Weights of a small mixture-of-experts language model, trained from scratch on English Wikipedia.
Experts: 32 GELU neurons an expert, 8 picks a token, a sigmoid router, a shared expert of 256 neurons.
Training: a variant of Muon for the experts, 390M tokens, 5948 steps.
Below are experts of layer 5 (counted from 0) of a mixture-of-experts language model. Rows are named router (the router's row for the expert) and show model dimensions 0-55. Each number is 128 + 24 x the weight over its row's rms, rounded and kept within 0 to 255.
Before each expert's rows: "mostly gets" lists some tokens that are sent to it at least half of the time. This comes from a sample of Wikipedia text that the model never trained on.

# expert 138
mostly gets: " 3", " 4", " 1", " 5", " 2", " 7"
router [136 150 130 144 104 106 134 138 130 123 105 109 146 102 130 156 103 126 134 132 138 109 174 124  99 107 163 144 190 106 156  86 106 153 143 118 103 105  91 125 137 152 106 183 170  94 149 130 132 152 106  95  98 170 132 141]

# expert 25
mostly gets: " including", " include", " despite", " Despite", " while", " although"
router [ 97 162 139 118 147 152 147 185 136 113 160 128 151 142 192 116 150 136 130 111 117 108 135 148 115 109 162 126 138 100 120  88 152 146 162  87 131 154 142 121 164 158 116 141 120 131 169 160 129  96  93 120 130 179  61 164]

# expert 134
mostly gets: " has", " have", " had", " began", " took", " having"
router [121 154  92 170 108 109 132 128 106 102 145 108 134 100 133 179 126  95 126 101 126  75 147 178  95  96 127 121 141 130 170  87 108 121  83 102 118 139 155 169 162 135 102 143 123 112 159 151 105 152  95 136  99 120  80 140]

# expert 78
mostly gets: " such", " well", " most", " large", " small", " un"
router [116 139 105 162 123 156 133 141  99 129 140  97 160 147 163 139 132 152 153  87 159  90 183 144  94 142 160 142 141 118 133  89 148 150 113 120  73 108 150 154 145 133 153 128 117 142 149 137 107 117  83 109  85 112 134 144]

# expert 155
mostly gets: " film", " album", " company", " book", " songs", " films"
router [114 107  89 136 106 151 143 152 161 124 153 171 124 150 158 125 136 113 168 129 147 106 145 139 126  68 170 146 141  75 104 137 117 164 128 138 115 155 148 147 152 146  99 156 140 113 127 120 156 123  75 126 114 184  99 152]

# expert 31
mostly gets: " football", " footballer", " basketball", " 1–0", " UEFA", " 2–0"
router [ 83 146  93 121 110  99 166 155  95  92 139 130 151 143 152 126 133  92 147 114 130 112 132 118 118 127 160 147 170 152 111 109 147 115 112 133 115 106 133 142 126  97 140 154 119 102 152  90  85 134 135 128  98 123 100 169]

# expert 158
mostly gets: " ±%", " Ja", "ja", "a", "cha", " something"
router [110 111 111 160 103  84 148 175 132 101 138 122 127 143 139 122 148 109 109  86 167 120 113  97 133 145 148 152 147 138 128 129 102 176 128 153 130 178 149 118 114 149 108 131 136 102 104 151 122 146 133  98  99 183  90 122]

# expert 153
mostly gets: " 0–2", " 0–0", " 0–1", " 1–1", " MPC", "0.0%"
router [ 85 167  79  93 112  85 105 137 170 128 138 124  93 166 153 114 131 117 143 121 134  79 126 143 129 100 160 143 143 128 140  96 130 178 129 119 123 121 133 149 145 123 133 145 167  98 172 104 111  96  86 112  88 139 120 159]

# expert 82
mostly gets: "ya", "iya", " Philippines", "aki", "uma", "aga"
router [114 177  93 131 128  80 159 186 165 125 161 141 100 129 173 127 110 104 132  67 140  95 107 148 127 133 141 153 159 103 118 115 113 140 146 117 118 132  98 127 127 129 124 161 162 120 104 131 104 113 107 152 110 140 113 136]

# expert 76
mostly gets: " San", " ARG", " ESP", " Juan", " El", " GBR"
router [ 78 112 123 158 131  96 157 150 130 101 158  99 149 146 177 151  94  83 177 127 108  87 152 146 127 120 148 139 151 132 167 103 151 129 102  84 112 117 141  99 125 153  94 100 137  83 159 114 124 141 138 104  98 157 117 129]

# expert 127
mostly gets: " H", " It", "He", "It", " There", " made"
router [ 95 157  99 110 112 127 131 137 101 103 162 118 144 134 107 121 166 106 136 105  90 102 169 166 137 101 157 112 196  96 160 115 119 172  90 128 123 140 147 153 166 124 116 133 130 113 125 133 127 118 141 103  92 147 138 162]

# expert 102
mostly gets: "==", "===", " ==", "---|---|---|---|", " ===", "===="
router [111 110  91 136 113 100 162 108 126 112 134 130 153 160 122 131 144  89 143  80 125 119 135 139 111 120 144 128 182 117 125  68 145 165  77 119 133 131 133 170 146 129 145 137 101  94 141  98 139 137 123 123 112 122 111 134]

# expert 66
mostly gets: " 2019", " 2021", " 2017", " 2018", " 2024", " 2015"
router [ 94 152 108 106 122 104 140 153 161 101 152 121 129 110 168 139 152 125 124 124 126  97 115 124 109  95 156 137 182 122 115  80 109 145 140 131 113 109 121 194 135 109  81 138 149 114 158 123 130 143 124 141 144 158 128 167]

# expert 61
mostly gets: " ARG", " FRA", " Synonyms", " From", " ITA", " |"
router [ 86 134 105 100 102 121 131 153 177 129 129 137 168 138 153 111 118  90 177 128 148  99 114 114 115  73 130 115 152 115 140 130 133 138  80  91 119 114  98 107 167 116  63 141 141 104 143 141 122 143 109 137 140 132 122 143]

# expert 94
mostly gets: " well", " such", " some", " several", " many", " large"
router [ 95 112 130 160 121 105 164 135 120  95 145 127 134 138 137 168 129 116 148 107 145 106 186 172 156 137 161 132 136 171 147  78 162 136 128 127  88 110 108 161 156 138 123 170 119 127 128 165 125 127  87  95 128 154 154 147]

# expert 89
mostly gets: " Paris", " gold", " Olympic", " Hungary", " Bronze", " Haleakal"
router [105 127  82  92 103  99 143 161 159 105 163 116 164 115 153 153  95 123 137 133 120 157 127 159 124 119 161 155 150 165 106  65  93 137 100 142 106 105 119 173 127 166 110 153 138  90 146 119 102  93 119 125 116 127 134 158]

# expert 83
mostly gets: " classification", " process", " Authority", " control", " ±%", " system"
router [108 133 102 107 128 126 122 168 140 115 156 180 155 124 144 163 105  80 130  72 168 121 113 123 143 100 130 146 104 105 152 101 116 181  92 130 106 117  87 167 127 112 132 181 121 120 108 128 140 101 117 126 141 131 142 142]

# expert 33
mostly gets: " &", " including", "=", " include", " featuring", " alongside"
router [ 62 159 120  82 123 139 106 125 148 116 114 175 101 151 136 163 126 124 156 130 166 103 157 113  75 124 153 134 161 149 152 113 175 138 113  99  97 120 132 114 139 105  97 161 100 113 121 142 140 146 102  90  86 147  71 112]

# expert 23
mostly gets: "go", "tro", " Lo", "tra", "die", "co"
router [117 159 104 132 105  95 145 130 162  76 146 146 132 131 153 153 118 123 135  74 128 113 109 118 151 122 159 133 142 131 145 128 136 149 101  95 152 126  84 149 120 181 113 148 135 118 120 146 167 124 124 141 112 134 130 159]

# expert 96
mostly gets: " him", " town", " them", " village", " wife", " district"
router [ 94 148  79 145 130 116 136 112 180 113 137 158 136 135 142 127 141  87 119 118 149 106 122 112  91 143 115 100 165 108 122 134 126 188 111 130  80 115 147 125 183 104 118 141 110 131 103 167 128 132 113 125 130 180 139 161]

# expert 40
mostly gets: ",", "),", "\",", " 8,", ");", " 25,"
router [109 142 124 117 123  95 112 151 137 105 143 124 142 114 170 140 146 134 110 121 127  89 168 145  98 140 175 143 153 129 153  96 113 163 139 125 120 166  87  90 147 179 121 127 114 107 156 140 118 132  98 105 124 151  94 164]

# expert 12
mostly gets: " the", " late", " modern", " The", " mid", " Mid"
router [142 148 112 118 134 138 126 107 143  98 140 144 168 125 146 128 104 109 134 121 114 128 142 155  71 105 173 147 211 122 131 132 120 170 105 125 129 169 100 117 127 141 103 176 115 125 136 161 129 115 122  94  79 124 144 117]

# expert 107
mostly gets: " In", "In", " first", " On", "On", " First"
router [106 128 104 130  82 130  86 186 118  89 154 125 125 178 172 179 122 129 151 122 127 115 131 147 109  96 164 141 165 122 134  82 189 142 120 115 102 108  99 118 140 120  64 157 133 133 121 114 140 112  86 108  89 137 112 142]

# expert 54
mostly gets: " his", " own", " her", " famous", " fellow", " owned"
router [ 93 171 100 174  99 126 123 165 164 132 137 135 140 179 133 140 147 124 113 129 131  76 128 114 114  93 173 129 148 131 150  72 135 148 129 108 109 112 126 134 124 123 143 143 109 116 161 128 142 130 120 131 105 142 137 142]

# expert 41
mostly gets: " they", " have", " most", " would", " it", " been"
router [121 153 112 109 137  96 162 143 170 100 137 119 120 110 135 179 131 122 133 101 125 119 164 143 100  87 120 132 155  98 149  89 123 134 106 109  98 137 139 167 129 119 100 120 112 123 129 136 141 140  97 137  86 122  68 138]

# expert 29
mostly gets: " De", " At", " After", " Co", " co", " G"
router [116 119 107 145 130 151 105 172 152 105 164 118 120 167 169 109 149  98 122 120 135 123 178 103 130 115 121 121 181  92 147 138 149 143  94  96 117 141  89 120 139 136  77 124 108  79 144 108 104 114 136 128 112 143 133 160]

# expert 118
mostly gets: " M", " H", " N", " U", " K", " S"
router [115 123 114 147 159 158 115 157 147  97 148 125 144 138 153 138 140 132 119 101  95 108 140 169 152 152 158 104 169 100 156  85 144 142 120 108 105 148 104 148 161 127 150 125 132  82 142 104 131 102  95 130 128 143 143 160]

# expert 42
mostly gets: " sub", " now", " self", " UTC", " •", " officially"
router [112 148  92 153 125 122 155 126 166 120 111 122 121 148 152 164 111  88 147  86 104 113 186 144 142 100 132 141 137 131 167  99 113 145 103 135  89 100 149 161 175 168 142 135 152 104  96 160 163 136 137 132  83 118 146 135]

# expert 71
mostly gets: " The", "The", " As", " For", " if", " —"
router [119 162  71  87 156 144 127 147 139  84 139 126 122 143 186 157 119 126 157 149 131  97 168 123 110 103 151 162 182 116 144 109 155 133 134 122 109 119  92 109 149 146  95 138 116 103 167 124 127  75 117 142  94 170 103 117]

# expert 140
mostly gets: "0.0%", " Feyenoord", " Breuning", " Pryor", "NL", "eus"
router [106 153 122 110 112  99 123 164 150 116 141 138 142 152 141 131 138 121 128 111 122  81  92 141 108  57 174 112 148 104 131 115 126 156 130 146 114 122 118 167  99 128 135 150 162 107 141 115 132 121 123  86  95 144 110 192]

# expert 17
mostly gets: " into", " between", " than", " to", " around", "("
router [102 158  75 118 118 126 122 151 148  90 141 133 157 157 144 126 148  60 156 124 161 119 130 124 146 134 120  90 114 128 136 136 157 141 134 110 146 134 154 110 189 118 127 142 108 100 143 146 146 121 140 133 131 153 140 130]

# expert 117
mostly gets: " he", " who", " they", " she", " would", " He"
router [140 142  71 120 140 139 164 149 142  93 154 173 172 127 125 158 110  91 148 114 123 104 119 146 109  72 141 119 115  94 152 131 109 139  84 103  98 163 140 138 152 133  96 151 136 114 109 150 164 144 138 153 144 127  95 148]

# expert 87
mostly gets: "\".", " he", ".\"", ").", " she", " 2013."
router [ 94 166 132 149 136 149 155 166 138  84 148 138 160 115 164 129 118 129 145 136 131 111 114 127 167 139 150 104 139 115 121  81 129 156 113 103 109 167 144 113 141 166 141 122 110 100 128 161 114 129 158 150 129 178  97 149]

# expert 64
mostly gets: " later", " during", " until", " before", " since", " began"
router [132 159  89 161  88 103 145 153 128 108 172 126 149 159 145 154 180 107 169 107 126 140 176 137 137  97 175 110 154  98 170 104 132 139 122 113 125 108 101 122 140 139 102 163 143  88 117 190 140 124 119 130 140 183  83 137]

# expert 110
mostly gets: "---|---|---|---|", "==", " several", " ==", " survived", " Several"
router [109 125 115 139  97  98 147 177 145 121 115 135 174 115 140 131 144  61 150 105 132 133 151 120 131  87 130 133 151 149 171  93 174 160 133 105 132 133 111 149 170 148 124 183 132 115 180 131 141 121 138 118 129 139 133 136]

# expert 119
mostly gets: " due", " can", " not", " km", " Preced", " took"
router [121 111  90 132 123  86 117 143 125  90 153 136 125 162 130 145 110 105 156 150 127 114 166 159 144  90 123 107 144 106 150  91 146 140  86 113 147 126 136 182 140 106 108 153 143 123 110 158 113 142 128 126 115 124 121 139]

# expert 126
mostly gets: " &", " near", " mother", " father", " brother", " wife"
router [131 146 114 141 116 144 145 151 148 111 120 120 112 160 141 129 148 111 171 130 142 117 173 136 105 147 139 129 157  98 140 116 117 150  95 100 107 160 151 106 136 116 106 150 105  97 125 119 131 157 134 132 115 168 101 163]

# expert 5
mostly gets: "E", " Communist", " media", "See", "ا", " Socialist"
router [ 76 114 118 136 110 142 124 154 151 117 171 156 135 155 158 129 112  77 110  94 132 101 133 145 118 118 187 108 148 127 156 118 105 178 144 146 126 149  96 141 136 142 116 130 153 133 159 148 137 143 105 111 125 109 123 156]

# expert 35
mostly gets: " \"", " $", " '", " “", " (\"", " $\\"
router [102 159 100 135 123 131 152 150 159  79 116 123 122 177 165 116 154  86 102 102 115 118 131 165 107 113 181 164 145 148 110 105 160 169 108 117 110 139  67 156 163 139 102 134 114  77 150 163 134  75  88 107 105 116 139 126]

# expert 125
mostly gets: " ", " Petra", " Mid", " Esp", " .5", " Å"
router [108 143 109 117 138  91 125 142 114 113 155 102 130 194 172 158 109 126 161 129 129 117 142 121 107 112 159 117 166 132 148  88 120 153  72  83  94  99 141 138 134 155 104 142 116 101 140 163 106 116 120 133 106 165 108 109]

# expert 147
mostly gets: " into", " in", " without", " against", " using", " with"
router [110 163 118 121 123  89 130 149 136 135 160 140 145 126 149 175 145 155 159 157 121 118 153  99 153 145 158 145 128 134 157 129 129 147 112 120 130  96 121 116 180 143  86 165 115  92 169 114 154 123  77 111 137 154  93 159]

# expert 137
mostly gets: " died", " (18", " killed", " century", " census", " election"
router [108 128 115 160 144 114 110 138 154 128 167 107 181 138 154 125 153 105 149 122 128 127 132 130 120 115 143 120 167 117 154 114 134 140 112 127 123 139 129 191 164 139  81 148 122  91  90 165  95 147  96 126 112 166 128 170]

# expert 132
mostly gets: " ===", "---|---|---|---|", " ==", " =", "|---|---|", "|---|---|---|"
router [102 150 136 154 133 109 129 165 106 107 119 134 161 164 145 129 115 122 137 107 132 139 134 144 104 123 138 152 163  94 158  93 106 187 114 113 121 110 140 124 133 148 107 149  98  62 160 121 133 146 142 129 115 113 115 171]

# expert 52
mostly gets: " used", " km", " built", " mi", " ft", " use"
router [ 85 156  92 101 121  76 117 142 153 126 178 134 148 140 121 106 159 119 115 141 140  88 158 164 104 132 157 112 131 110 174  67 138 153  94 117 109 117 107 175 163 128  91 133 139 141 106 154 120 144 104  80 121 147 141 161]

# expert 149
mostly gets: " –", " Coordinates", " −", " Succeed", " Released", " located"
router [125 118  97  83  91  80 131 129 141 108 184 156 118 142 136 151 106 124 161 119 159 102 170 144 114 119 153 140 132 129 194 110 149 132 121 113 110 128 111 107 197 112  83 120 134  93 133 130 184 104 136 103 119 151 148 164]

# expert 49
mostly gets: " state", " family", " species", " town", " city", " population"
router [123 129  91 111 140 116 144 112 147 105 149 147 128 165 131 149 120  86 163  95 148 118 140 149 112 106 145 115 125 159 150 129 119 143 106 101 106 135 128 173 180 149 105 134 139 131 111 144 132 122 121 107 101 122 122 158]

# expert 135
mostly gets: " several", " many", " various", " three", " four", " six"
router [104 191 133 105 110 131  98 169 112 136 103 144 143 114 145 128 121 134 125 108 125  99 172 144 105 131 196 152 167 139 134  68 124 158 143  94 128 142  90 145 138 153 102 150 106 130 155 140 130 135  81  96 127 114 111 132]

# expert 63
mostly gets: " St", " F", " c", " p", " No", " T"
router [114 120  92 130 136 144 119 173 125  86 138 127 143 150 181 157 135 148 128 132 116 142 178 121 121  99 130 123 150 118 164 100 137 158  90 119 106 112 105 119 116 117 133 101 129  68  93 147 123 163 145 110 127 139 120 120]

# expert 91
mostly gets: " 1–0", " game", " tournament", " goals", " games", " 6–3"
router [109 106 109 126  88  98 144 151 132  75 160 165 141 144 125 129 123 138 203 114 127 118 155 114 136 105 155 125 115 125 151  93 175 148 138  93 104 119 138 148 112 124  66 168 163 119 122 135  85 121 135 154 105 169 110 169]

# expert 4
mostly gets: "ers", "rs", " Sport", "ens", "ez", "ev"
router [ 93 118 136 115 134 121 153 166 118 136 134 159 111 157 148  89 129 108 133  70 132 121 119 110 120 112 143 133 127 148 189 134 123 134 124 120 134 134 132 191 155 107  93 174 141 127 131 137 157 158 101  87 129 142 103 151]

# expert 97
mostly gets: " Apps", ".7%", ".1%", ".5%", ".3%", " Votes"
router [129 132 116 131 122 153 129 132 148 143 148 140 102 131 164 127  99 137 142 152 131  98 130 108  94 125 142 116 164 120 146  85 157 145 118 140 127 144 130 158 160 124  95 151 144  75 156 148 138 172 110 128 114 179 151 156]

# expert 56
mostly gets: " W", " L", " US", " F", " S", " Z"
router [ 82 136 147 121 120 136 124 142 137 117 157 119 135 171 141 118 137  80 114  89 105 111 178 131 135 103 141 107 189 121 143  79 117 147 112 127 128 133 105 153 130 139 100 128 166 137 130 112 123 129 117 103 128 141 144 112]

# expert 51
mostly gets: "\")", ")\"", "\"", " Kong", " Lemmon", "shima"
router [141 150 145 107 115 119 146 145 157 131 105 173 123 138 167 123 126 105 107 118 139  77 103 126 117  80 152 106 156  84 113 104 120 173 103 114  94 133 138 142 123  94 133 147 172  85  99 123 157  93 123  72 144 132  90 168]

# expert 113
mostly gets: " between", "See", " include", " including", ":", " Coordinates"
router [ 82 123 133 109 169 111 133 147 168 133 154 144 109 134 155 153 167  98 161 104 167 122 156 135  84 110 126 148 177 125 170  96 155 132 129 122 124 141 108 120 149 150  85 124 100  92 133 149 135 146 122  87 121 134  92 145]

# expert 32
mostly gets: " terms", " way", " names", " month", " year", " day"
router [125 165 122 101 136 157 114 121 101 127 160 123 147 145 154 128 159 146 163  92 105 112 127 116  96 146 167 152 127  72 156 121 110 133 112  84  81 129 148 170 182 152 121 159 108 148 127 111 173 128  84 121 159 124 110 149]

# expert 13
mostly gets: " 6–4,", "featuring", " –", " except", "),", " -"
router [ 78 139 117  92  94  98 144 141 176 120 156 108 134 159 145 153 138 115 159 149 169  89 155 154 129 131 163 171 190 152 161 113 126 150 136 125 113 155 117  84 173 133 102 114 129  99 156 128 127 127 111 115 132 151 139 107]

# expert 131
mostly gets: " February", " March", " July", " August", " May", " June"
router [ 79 128  81 132 108 119 161 119 134  95 146 176 138 124 168 141 119 110 171 149 129 131 150 153 116  71 176 178 139  97 153 118 144 152 120 138 119  97 130 136 118 138  72 148 144 110  97 127 133 133 137 108 144 201 135 179]

# expert 146
mostly gets: " ==", " ===", "---|---|---|---|", "|---|---|", " Australia", " France"
router [138 155 111 111 122 115 127 147 102 122 132 137 134 128 178 111 138  97 112 110 145 101 129 104 122 101 128 156 159  86 162  76  90 158  97 163 105 119 128 173 164 180  98 138 125  47 159 115 145 103 127 124  84 138 111 159]

# expert 128
mostly gets: " America", " States", " Canada", " \"", " “", " our"
router [138  93  98 104 129 128 159 141 176  75 117 128 144 162 151 132 126  79 131 108 115 112 150 120 100  79 171 143 169 105 141 109 122 156  78 112 130 109 119 126 171 164 105 139 112 126 138 135 174  89 118 117  84 109 104 137]

# expert 121
mostly gets: " announced", " published", " described", " said", " written", " developed"
router [140 126  82 161 120 146 123 170 160 107 163 109 151 112 149 130 133 118 127 105 169  70 152 173 117 119 151 139 139 114 159  99 104 132 103  95  91 120 126 160 143 136 117 169 141 109 158 148 144  99  72 122 100 139 110 139]

# expert 45
mostly gets: " In", "In", " within", " in", " near", " took"
router [ 92 105  93 157  99  87 125 124 167 116 138 127 130 155 139 126 145 114 128 138 115 141 122 146 124 119 158 119 142  93 172 128 152 129 106 129  76  99 116 125 187 106 102 128 117  67 120 174 145 142 132 131 127 155 114 148]

# expert 18
mostly gets: " case", " body", " engine", " areas", " project", " model"
router [119 128 115 128  94 140 113 118 139 119 147 160 144 167 146 166 125 115 176  79 162 109 153 149 130 101 159 137 131 101 117 141 124 180 126 127 110 134 164 160 144 154 102 143 149 137 143  97 119  91 125 139  91 167 147 177]

# expert 143
mostly gets: " January", " February", " May", " March", " December", " August"
router [107 131 107 122  77  81 124 179 157 123 124 156 161 130 155 128 122  96 166 121 127 119 167 145 134 107 161 143 130  91 159 135 144 173  96 117  96 120 122 126 136 150  48 143 156 102 121 137 130 155 119  76 143 134 144 167]

# expert 100
mostly gets: "),", "\",", " 2018,", " 2015,", ",", " 2021,"
router [108 117 119  97 114 110 117 149 112 110 143 115 167 135 165 159 118 108 145 124 136  62 177 128 115 131 175 133 169 118 167  74 102 138  91 137 118 140 105  98 150 170 146 139 127  68 168 150 136 127 105 108 100 146 103 134]

# expert 22
mostly gets: "ation", " death", " %", " west", " Out"
router [ 94 167 124 140 135 124 156 155 162  95 129 153 134 177 145 125 139  94 152 112 141  80 119 150  83 153 167 112 138 124 167 112 128 181 130 129 131 142 102 197 142 150  72 185 138 129 113 100 135 128 139 120 109 134 155 147]

# expert 21
mostly gets: "ment", "tion", "ation", " addition", "ated", "ted"
router [106 130 117 118 115 104 123 142 116  88 139 137 118 113 129 118 126 102 136  62 148  82 131 146 123 111 175 139 135 122 150 110 140 151  58 124 132 143 120 134 121 135 110 135 111 151 115  98 140 153 122 126 110 116 139 154]

# expert 7
mostly gets: " father", " general", " President", " General", " director", " president"
router [ 83 134  91 141  86 144 124 116 144 118 179 108 122 155 148 152 138  95 133 150 155 132 135 141  88 134 188 125 139 123 123 111 109 154 149  94  93 109 140 137 151 143 126 174 117 106 136 113 151 140 153 133  74 156 145 150]

# expert 151
mostly gets: "\",", "\")", "\"", "”", ",", "),"
router [116 141 125 121 145 124 133 178 151  99 132 150 158 171 164 132 106 119 119 134 126  81 146 141 131 126 175 119 151  84 126  86 119 160 147 130 139 154 110 138 134 128 100 143 125 130 151 109 147 145 121 111 137 139 130 125]

# expert 24
mostly gets: "Scientific", " im", " he", "n", " i", "En"
router [ 94 123  94 143 121 117 133 131 163  97 152 109 148 126 137 146 129 145  84  87 129  99 139 136 116 149 147  99 145  94 168  99 126 149 114  92 112 122 137 131 165 149 143 133 162  98 124 165 121 170 101  85 120 117  76 113]

# expert 43
mostly gets: " 6–3", " 1–1", " 0–1", " Votes", " 6–2", " 1–2"
router [140 159 133 150 126 115 102 154 140 124 121 138 115 143 141 139 107 125 144 120 144 105 142 118  92 148 130 113 154 112 147  75 134 148 147 123 126 129 108 132 138 120  54 129 156 131 139 137 128 138  99 117  79 136 106 175]

# expert 120
mostly gets: " years", " ==", " career", " ===", " time", " role"
router [122 140 107 133 114 119 131 121 153 106 150 196 153 145 128 138 162 140 138  95 141 111 135 116 132  76 170 144 133  91 179  97 127 160 114 110 139 133 126 163 126 125  99 166 124 139 140 150 154  89 130 148 129 144 135 205]

# expert 39
mostly gets: " highest", " List", " slightly", " something", "^{2})", " highly"
router [103 138  79 142 121  85 100 148 142 131 160 136 151 159 151 114 121 110 135 113 137 123 180 100 136 100 146 130 148 128 142 137 140 155 110 127 110 109 151 132 161 100 107 133 135 111  90  98 109 116 139 119  77 142 162 155]

# expert 108
mostly gets: "č", "av", "sh", "af", "itt", "ð"
router [104 117  88 132 131 123 129 153 115 122 100 129 114 153 155 152 141 105 132 112 158  92 107 119 116 142 132 149 174 111 153 130  96 137 136  87 122 170 123 173 145 147 103 124 145 116 119 113 113 155  93 139 111 163 131 140]

# expert 2
mostly gets: " Binomi", " originally", "also", "born", " Synonyms", " 23,"
router [131 127  90 115 167  95 154 145 141 117 131 109 150 152 148 175 151  79 150 115 125 107 179  92 132 131 194 129 144  95 173 109 103 148  83  68 109 153 104 140 172 137 133 120 140  69 149 148 136 108  87 112 106 115  73 145]

# expert 10
mostly gets: " they", " film", " television", " MF", " you", " TV"
router [117 124 121 118 109 142 147 158 129  84 150 144 170 163 141 107 132 132 127 114  81 119 157 131 131 104 160 140 154 119 108 120 132 151 155 146  76 153 118 144 129 134 126 147 170 113 149 156 139 103 105 133 121 149 110 151]

# expert 65
mostly gets: "bus", "tle", "te", "tro", "tri", "fish"
router [ 82 125  91 114 148  88 122 147 123  69 132 105 146 148 170 146 172 137 145  80 113 129 136 110 128 130 157 119 139 134 118  97 150 183 114  94 114 118 144 137 132 155 109 124 136 141  98 138 142 139 115 111  80 127 118 160]

# expert 57
mostly gets: " ==", "\".", ").", " ===", ".\"", "!"
router [124 144 122 159 146 135 125 149 136  80 115 155 126 139 167  96 107 121 146 119 152 125 136 117 123 119 156 142 137 126 135 117 166 184 134 107 108 114 146 118 146 142 107 152 114  82 116 149 117 154 119 125 105 190 109 183]

# expert 68
mostly gets: ")", ");", "]", " (0)", "\")", "^{2})"
router [107 182 117 126 116  89 156 142 138 123 131 120 125 136 153 111 156 119 113 110 146 102 164 108  94 127 151 122 186 123 158 107 107 144 102 141  72 175 134 130 119 112 104 118 127 119 105 125 139 123 103 132 114 136 101 148]

# expert 123
mostly gets: "|---|---|---|", " 0;", " |", " 3;", " 5;", "5;"
router [ 90 130 128 138  98 139 112 166 176 117 121 155 180 165 154 134 119  81 148 132 155 108 152 123 102 129 153 165 135 156 154 124 141 178 114 135 116 131 164 131 112 137  86 170 139 107 141 142 108 143 122  91 130 146 151 135]

# expert 85
mostly gets: " one", " each", " member", " version", " Candidate", " Type"
router [117 151 100 122 112 133 115 141 174 123 159 130 118 118 140 148 125 105 150 128 111 133 148 160 131  92 156 119 150 136 148 106 121 157 152 104 127 105 105 140 129 128  78 163 136 119  89 108 138 117 133 116 123 142 118 140]

# expert 8
mostly gets: "-", "Scientific", " multi", "–", " 1-1", "    "
router [115 111 107 154 111 130 148 171 122 112 145 126 155 162 139 161 120 123 140  92 130 126 158 157 115 130 136 128 153 106 167 131 144 116 124 108  82 125 168 144 176 120 100 153 117 138  87 117 147 140 117  88 165 148 117 121]

# expert 103
mostly gets: " India", " Ka", " Indian", " Ali", " Khan", " Ki"
router [112 155  93 142 139 112 134 145 139 132 118 128 116 107 178 156 111 123 106 122 147 115 131 152 102 148 155 118 199  90 130 118 101 156 135 105  66 171 110 146 147 152 140 180 153  71 112 150 101 100 125 147 140 142 139 127]

# expert 93
mostly gets: " his", " its", " her", " the", " their", "The"
router [102 137  79 124 139 123 152 136 143  69 102 165 136 175 117 104 136 115 136 119 120 101 154 122 130 120 157 123 162  98 152 118 118 171  85 144 123 130 117 131 138 126 120 149 127 139 160 105 149 143 107 103 103 153 125 152]

# expert 133
mostly gets: " Mar", " Bar", " Har", " Or", " Mag", " Far"
router [114 105 109 150 112 114 153 150 108 105 114 110 139 118 151 148 150 121 113 112 123 112 157 129 119 141 135 106 139 137 104 111 108 138 131 118  79 136  82 182 123 194  99 131 161  83 141 131  99 148 123 122 134 143 149 158]

# expert 73
mostly gets: " back", "do", "ia", "io", "go", "ata"
router [109 181  65 107 134 113 156 142 164  89 132 161 117 124 138 114 132  80 146  62 106  76 117 110 147 115 135 167 171 111 141 119 148 154 146 100 143 124 131 137 144 119 107 153 149 130 117 147 155 127  95 130 124 166 139 139]

# expert 115
mostly gets: " 1945", "^{2})", "′", " 1943", " 2007.", " 1963"
router [114 131 141 126 140  81 166 142 111 112 113 140 144 141 169 130 114 122  99 102 130  97 141 156 123  96 154 149 141 141 173 111 153 187 122 133  64 125  97 174 161 128 145 129 138  96 103 137 109 114 117 106  99 163 129 149]

# expert 101
mostly gets: " help", " control", " studies", " coach", " research", " writer"
router [117 128 131 160 120 148 122 166 106  87 157 127 141 161 131 150 143  63 179 116 176 103 142 136 150 111 147 134 115  88 152 139 145 131 108 122 107 147 102 145 161 137  90 149 126 110 150 109 172  99 145 119 145 145 137 150]